From a checkpoint of a small mixture-of-experts model trained on Wikipedia: width 160, 4388 steps.
Below are experts of layer 5 (counted from 0) of a mixture-of-experts language model. Rows are named router (the router's row for the expert) and show model dimensions 0-159. Each number is 500 + 40 x the weight over its row's rms, rounded and kept within 0 to 999. Numbers have three digits each.
After each expert's rows: a language model's description of what the expert responds to. This comes from a sample of Wikipedia text that the model never trained on.

# expert 0
router:440415517477410536490545461480455452515488575500506481545493486534551543486506439445546549498484478508534481493490564445458495503532487552520514509478478519541453486544561495497537475471588494496453538517536411545413468491505464484488426529521466515510535471542493477486527477517519602521520408531553485416422535486506475491542491510570452568538437447476502539526530465541531488575497473471445493487483434488532463482492469418490488509517466497479458551472430539553516599503525534
Description: Infobox field colons. Colons, list dashes and pipes after field names in infobox and taxobox lists, such as Country: or Kingdom:, plus See also.

# expert 24
router:409451478489506480522498541454467508523457589464523459522496466568571530601452465471543527486453542464478445466545558492430403512537564524411487522513499535507445513585506508555505519496517495587506449523557407563454402509532493504526483475479493532465550430500549486477463472514469580522535472493535505489462529475525407486542457528452481476504436513495526510530509493518471468494461454517540495544506492530490488512520458416526509445507471453437571492486493551495489487502466521
Description: V and W initials. Word-initial letters, mostly V and W, also P, H, T, beginning a split word such as vaginal, Vision, Goswami.

# expert 47
router:515515460513454559494514482428485474499438499497519478522584505503558584543443465498569533521530555491507436553454522535439472567549571499443418516585472543486491484505505555554485462481482508513521502567505462505492405457419469567498477511515440456471525423505519485438542498496570552442496454547511535463477579465560475497543488538473534521514450477513519534482517511559512521580512369437514527526520495524505423503519507523526480472531460498441508554504524467509520510509485504
Description: Name-internal syllables. Early pieces inside proper names and rare words after a capital letter, such as Lab-our, Neb-ula, Dund-ee, and first names like Josh, Frances.

# expert 10
router:477515514465461413450531518497428447543448535483528488478504533591502520522520486488591543530468475509558507496582524504470460484566561516444459533551483464528476523469483575520492469411591557499474458499517467559506441450526485538547415480534474497468459450484449475509514448465492523522499444507513531479457503425519445416524434509521507548552519476471550561521536501522439428525403503494463491493481498564506480427596506449514461473477483437503513515510479510515491491541547521
Description: Abstract noun suffixes. Noun-forming suffixes and abstract nouns like -ation, -ment, -ity, development, production, education, often before "of" or section headings.

# expert 38
router:492384511523486475482510487491476465468410576438554489506562510570476511456439511515508561555465475522520478491478569456450460537536496455532465524556495524528464496561513580509525485452553519497489561520519462579465483521518488527530485463492448443532483410551473492465467522517543513484565460511489580498455591508552481480522417517483471543504467528543497529536556491538472503445456444475449545531465493495580434460490516425509516394516500486498473494515490554539501503554445545
Description: Number chunks. Two- and three-digit number pieces in tables, durations, years and codes, such as 47, 155, 23 in 4:23, 400.

# expert 28
router:500466482456475534478501408464444454540514532506548497543498526532564508486495543517590555520514532531479451541551499545434440519533488544527510590483531536525442526525504537525556440403587506502538517531544419562409430416492440519486501502468472492476514471550475484432526536528533538500467472622554550501454544474452446478528476534488538508539477524505494540493510538538519480522451485465465482477460476582534475507552491454513515448514460497464541507505538530472499509486449579
Description: South Asian name syllables. Syllables inside South Asian, Arabic and similar names, such as Raj, Sam, Kam, Muham, Bh-, plus Devanagari bytes.

# expert 62
router:478498516461452513454496501519481456549479542462568463548468495557543548482515480516514502476460469496570517484476510457441467520522525513512540513576503505499433465512541552530468490512568534494517548512533461578442436388475483534499536565449497483521497442515457483456516517467522567508521413521570496493475510435498400500548471558492449563553419435495540500572577485523509404508463453426455467491549499510536470452519495480487468436500490481442517520473490569516526548563487540
Description: Table pipes after dates. Pipe separators in wiki tables, especially right after a date or number in fight records, results and climate tables.

# expert 44
router:444480487444457466490525427488443438476446541455488493525474509577601550504463500521584526483461513485539448482538553498438449557544505537460501517563502552497478456547516551556463461434549516480518495519517486513484502443484376541537486512528465499467485452537435508468459488534507535490519465520532501464496504495571421516499404518481443523520421450446518506553544478495518415504472442481457512511497484485556450425503492443557530468550484504416533517480470517472488529480444548
Description: Definite article the. The word the, chiefly after prepositions like of, in, at, on, before place names and nouns, as in the Colorado River.

# expert 8
router:456539507486478518483533488508462534548442518500525485475529449537517557532475532502522500479510462448492511557506530471499514544576467454466486491549485530551424511541517543538470442461550463558565503485556497587461416418520442546450451528498430474519488430584486514448402496494487526488494487574536575525500538469563417476530452565471514500526458496470515494523526476555452461483514464488418469512481516549563433439531467411540487496498438493508497525474459537492503551524461569
Description: Passive auxiliaries and adverbs. Was, is, been, be and adverbs like later, also, originally, historically after a subject, before participles such as built, released.

# expert 25
router:435461460379473516491573443464496390541530519454508478498473456542469539537479549471492480500455520500551491469560463504457488495543487504463429496567483565497433501508496529485498453488532539489486472528554480501492480466455500508533439505490451488500497467538498436459510554505481535478540427516533564433511601486544475528543432546468517543576476552474479529496570476516522466519469487514413479494517542573509454454486454484521461447522442430481583558524495568507455522520483566
Description: Coordinating conjunctions. Conjunctions joining words or clauses, mostly and, also or, &, while, although, than, as in Bosnia and Herzegovina.

# expert 27
router:482453552446503467496533478457411440532467558461566456502519425484560499469505490440556608474442484462521496468502581501438554540529514489460419556528485561506462481526455488559517532441585502527543485565514441529449506420475487547565479558460463485498468455499486546491499509562455524478517457517559514456504497468537501484510500531443475536540518510570548521527501511528560481527511427432458476519488507574552475509528442451580500423536497477446502497495479536518521475511506521
Description: Post-noun of. Of and similar prepositions right after a noun or name, such as University of, member of, badge of, programmes about, arrangement of.

# expert 1
router:489533491471465514451527471527462465534474555445561482531503490528539493502461456435499548476481514480556481430496531504461486503521496495471483526507483546539452505468491580568457456466544550566512540515536475516460441382493467534526457540478509477465519479562444453409480487490494571465491456489530534505466533430478434508560511532475413579532470464526520515574599504489540373520449457447444484478547523483528461444508506468537540449515476485475498540498511513441504576492507549
Description: Table cell separators. Pipe characters between cells in markdown tables of sports results, statistics and rankings, plus some semicolons and colons.

# expert 3
router:474489445467441478444547444486480451497466605517547519443477458585525523561480494465542557455444506497502473497476527500497426564552505511523477515589509476513524445521517506500527443482506535504502461513498455583442438475458475531580478488429455489481484475514475521505502535518486506494477404588507473498483567492544446521514460511463471509520427506529482529544574477538462447501396448465412481505464505453505444419542469461494492459578466494461491566467500474498516563467484500
Description: Clause-joining commas. Commas and other clause-final punctuation ending a clause, before and, which, who, including; also where, while, although.

# expert 50
router:522439472409537495492577545468506482509501510432487453521505518504521541483479535437497576492507453573458439527593485493537454499551522505481484528554513517483450518566524490487507552463469549506488568533499448534514432485509489522520510558490479516466497445484461495456513448484472534472498466532541524469483459424536446478569475533518461503544452541521498540509568490472522446467452436409499430523518464556539510459505476442509425480534507400446561552541447549495540512445458598
Description: Syllables with t. Word-internal pieces like et, at, ot in symmetrical, penetrated, vegetative, plus °N coordinates and the word time.

# expert 40
router:457533453479482526394571457530426477537491563505559467464484465599559530519475504481510552451458481500522487544470552504486421522601491473472472513552491464500456456552494500526508467510527541496509429500496492596443477500500488516554451502479411494480499451491470467469451580491417506518485416604501525512522575483512481531501460518493495519540436564528515492525562472546521429508429463452445456528493451528534472422524503462478489488527476484496546526509522531529491531504455550
Description: Clause joiners and subject it. Commas, "and", "but", "which", closing parentheses and sentence-initial "It" that start or join a new clause in prose.

# expert 5
router:495444488493488496495525480501471439453436585476561536451534492619481525495478501469568509541511508525500440487488555522455457533523558442482474534532451527519479500559447529468481485438534495483490520480507441558420460459544454509514483473518450474514491404505476470492432529467506493516553429520504601513504554465510485487590409550495458504532491519515500535575484399506469502482428419521501554543485492505565445499538479475494502398480487493486484502485501548511527504555428533
Description: Numbers in coordinates and tables. Number tokens and spelled numerals, mostly digit chunks in coordinates, decimal degrees and table cells, such as 55, 36, 200, seven.

# expert 21
router:463464465497465479499504513455437417481468494470474440514494548547497561497479488481562474539464541412497445445510516510460480535575519497480446537571494492530460463556501503548512446444548535483525509514548499535447497411430388516542484512483498462463482483582437470459545475551516563482541455528516493481498481498528483474517409511508439548542454430514530507544499519477446454494498437450456488471466504464528500506492487483615522496493460454474571539451457562525523590476455514
Description: Adjectives after determiners. The and adjectives following a determiner, such as main, great, original, early, new, or word pieces completing them like c-old, v-ast.

# expert 53
router:461505477413512496472512492492490527586464556491527445442538448544527520569455503494496574513499505463485465513521491489476513531563453511412422499549499535542407475461501508528512471448520491510531455489544475558417474475505494538463421529457440495550511461551503450508463475472515503500506498530591519487540503445476403475526470559496455524526462481484527465483540443535546532545455468468456534524490506509593446482506440418565502428516496463503465531483496534510437509560453602
Description: Copular verbs. Linking verbs after a subject, such as is, was, are, became, remain, plus word-initial n in net, nod, nice, nails.

# expert 19
router:478430515453475462516506522465469515540421529489549452478507508563526531503425453509508543495438504491543486472505520483473493515536533482464443539542478544535482442539525512492498483449568536516481517479480486542488472418513507559580474489514461465433494459594452496553497518514496513495584498505502558561425533452485519469537451524456468556494491460496510534524564523589459506467412469430444452474492543487579426434493464422547524415498435476497522539487506527505547538529420538
Description: Numbers and counts. Digits and number words giving counts, scores, years and table figures, such as two-month loan, five appearances, 1–0.

# expert 31
router:480485480483475514461527421435458466539451516426491463514563487558510539465452456492463516495510504529480445512510580472496436585506552486485489562519452488563463517522511518625492513490480494495475475454544479519470425476436408519465468483524486525523416516553430467494540520504436575491518456454534538462474566468474466424523473542438482574485468492519474490544513508542504438516471388454449476551528505545539455461546482413460474519509485542471490552480497523494513519503490540
Description: Mid-name word pieces. Inner and ending pieces of foreign proper names, often German or Nordic, such as berg, ft in Luftwaffe, z in Franz, ist.

# expert 54
router:463456474446520486490507455465445437535532560509496501569511509550577482490490548554538519538455529450477495500502509402478453565480474501492460564477450477559474491519528535568568454459521537518532542536525528535508474467495443512555420518498431471441469544545443470527488569474487543462500474506500548502473556462505484514542464552485413541550464535541572578514523551517460457450531468450436522497509519523494477434537451477525488452527479486476527541457514579551523500611469554
Description: Mid-word pieces after F. Short middle pieces of names and words, especially id after F as in Fidela or Fidalgo, and ad, in, ed.

# expert 20
router:514473560494461486482557458468479497560503522453502486463501535519537523566424435516505547517485496528528451482514496475511482487529476508443512544500430527501457476489513501580488484443478593531520482509494433523482407450393478538570439504491463418474460489488442514482501487501575477474563466557569519533514516453521474485568465579510477499543523461523470520450502500552514427495508438477471499521535448556520493409546477489498446421489435430418467495525477551511443519470439543
Description: Mid-word stems. Word-internal pieces of common and scientific words, such as ell in excellence, ic in communicates, ult in simultaneous.

# expert 52
router:475468460502497517462566445486465417526493572474560471478516443500466549488453463425480577531443543484552468460504522479499494555536475567501440494534518546553507558539495519514501519446556518493523538503538466520442466437500503539466480520463362538485554498533455533537498473546499531532513415539558539455443529510583493493546458500498458547548456483506486578515605468570482459493505470483539490527534440446521451435509471460537523448559491480488506504488533506540510569528512464
Description: Labels and headings. Colons after field labels, "by" after passives, heading markers and blank lines in infoboxes and tables: Television:, Total:, joined by.

# expert 56
router:445480502498485502491531412489445492521482534489552482534492490547464606468521520466531579550427486538505549491492486522413442507538470514448508532524469510463485458481527532509540475477500573488545553462571489554538452471442462496525475503497411505452489456528467471483500489470435540503525419561531605448470501466521438425567473476429480516476462505492545550577548452566526484453435489485509536484525477491536471500473510471505522414594409460475508490476513507523485516477467517
Description: Country and place names. Country, continent and city names such as France, Italy, Mexico, Africa, Argentine, often after of, in or commas.

# expert 32
router:456479508458486433527547452463491507557415517464574439511542488598498536551437497495598545459485468491511484464464510486452480528519522525491500507515569544468476448550488564494482493470496550458515504547480413598518452479469458546511484544471466467477510444522477516508470446509481583504528414532534585492503535454621452499564443470501442519520473519443520509493507419504464480493476464440455455563496523532523449485496511484471569442513503482501572536504540525532473530516508507
Description: Spaces before numbers. Space tokens before years, scores, times and distances, mostly right after a table pipe, as in | 10, | 14:00, the 1990s.

# expert 37
router:490523536507545459467512478527432428497457530483559458520495449637474531554519480487547536583500515496504472523488505463497436494596568514487472516518549474583476553477476543520439452447506562498477507484490426541502455472454491560582431436473469522467478461535519479523543505468480502504494457533538556504463486449529423481544493517428452527559479449497515561550533461513445437508427506421471468478505492513448476415539501473531487473563480441501530515504475494502490534492456549
Description: Event and period nouns. Nouns closing a phrase after the, his or this, mostly season, election, match, injury, victory, war, in sports and politics.

# expert 9
router:459445527490498438525509447469498467545476522426575436497505478545490547514458508493562522484427503492469468498498525524513488514539540557496496533503515482503463476536504546551509462485471468465539464501500412609504454454478441552579469524485455465437517494520450480439486494502507526491525448489573585515491581450576454459520397518460454586520487485437477493514530448507487485521488493398459460581536519557493453465475463492479589485525474468456555542491471445553485504471484516
Description: Space before years. The bare space token before a year or day number after in or a month, as in December 2018; also late, early, mid.

# expert 39
router:489509500483461497466566537457471496551470544475551450519561493495503473580518482460500512520422495461500456586520540470473523494603468480494491485512515458538481492495565573522509525524503534484512486548574477562518449409425485542526444492494472531410478463542468482448485494475446492512508432547527498479475534504521429438554467521493435575560466526516500539494572466507433461462512474433459466565468470558518455467486559502542559425527457534463534505422477515505474543571464503
Description: Section and quote starts. Paragraph breaks, == heading markers, opening quotation marks before song or statement titles, and Website fields in infoboxes.

# expert 57
router:480466516488479495501523493462462425471483536465525419566500462539502551463443501524528578517448551487514506468519548469491447530493512503512485582501520528502516468494493549509498555497463449489522458553541446549397497404468478540548451517479448487486528443521498537456471524493536522502518436550510522508503540358536422471520511537413469529521446511489477582509532479497514510538525474461372514554470509577540409506479464448529478490517487435449503525498512485547499525475476554
Description: Temporal prepositions. Prepositions opening time phrases in historical narrative, such as after, during, until, before, despite, and of in end of the year.

# expert 51
router:446484485483505437466481489496478402529464521462545448456526455548503502522471486473520592544453473511472454534515519481421462546579471452427479551512512459575482498442481523505542468449519495475549458445486488490485457372513490505500477542481491470466492496537486495465520530501499558485500435524489561494456485460502441447545483506527503517618499546484500514536545510541497422537498492417385447507534482535616468481539534454471457468546508459520486474504458518460513510554481547
Description: Plural title endings. Final pieces of titles and names in filmographies, episode lists and tables, often plural endings such as -s, -ers, -umes, -ons, plus !.

# expert 30
router:491484455453505469452504483493500493501472548521557466452504441521512523551501540456499513453492536431517428474557569505480523557551525487446461586493566539475473458582528485441501514460517551480471487476565465552482450491431421538526480518477499496499523468588440452504425449489432499499529520518554517525469600463512466494551443524553469556482503516474486584510550495557488447505505475443452444546518450556582477464514515482537481487537464437494565506458440536452527569504523494
Description: Compound hyphens. Hyphens and hyphen-plus-letter pieces joining compound words, as in hand-eye, well thought-out, bio-secure, plus a few word pieces.

# expert 17
router:490501436436537549484520469536422478526507506440525457496503471558525525540456496470506567520459506498483484523541535486469451488658455523497401560517538504524476497470525535556540483420531515509480475417524429503495456418478483521494456472461390475473475440536492438473433492460467510442530478492497598490500514451509495477548502502498461559579521504516531550514524482565494494505503453420428474477502489521542505446495402428533468476505484481507503502503492531493488504481478562
Description: Verbs after pronouns. Auxiliaries, modals and main verbs right after a subject pronoun in narrative or quoted speech, such as was, could, did, went, can.

# expert 46
router:478491476485484484436500473482434442493483566486561479533486467564539482535430499451481506559478530491496480494499535553482464485544496497474404540513476477472475473495493517540496440488562528496506481508555451499456504458506485561525435522492494484458517467595424489475477510488483588513529445510516514523474516463502420454575502465491455602521468556559488509519622513554548434535466418420433489500477514464536461448536510446550538424557452470488517512508455580515524539471498527
Description: Table cell closers. Table pipes, closing parentheses after country codes and semicolons separating results in sports tables, like (GBR) | or W; W.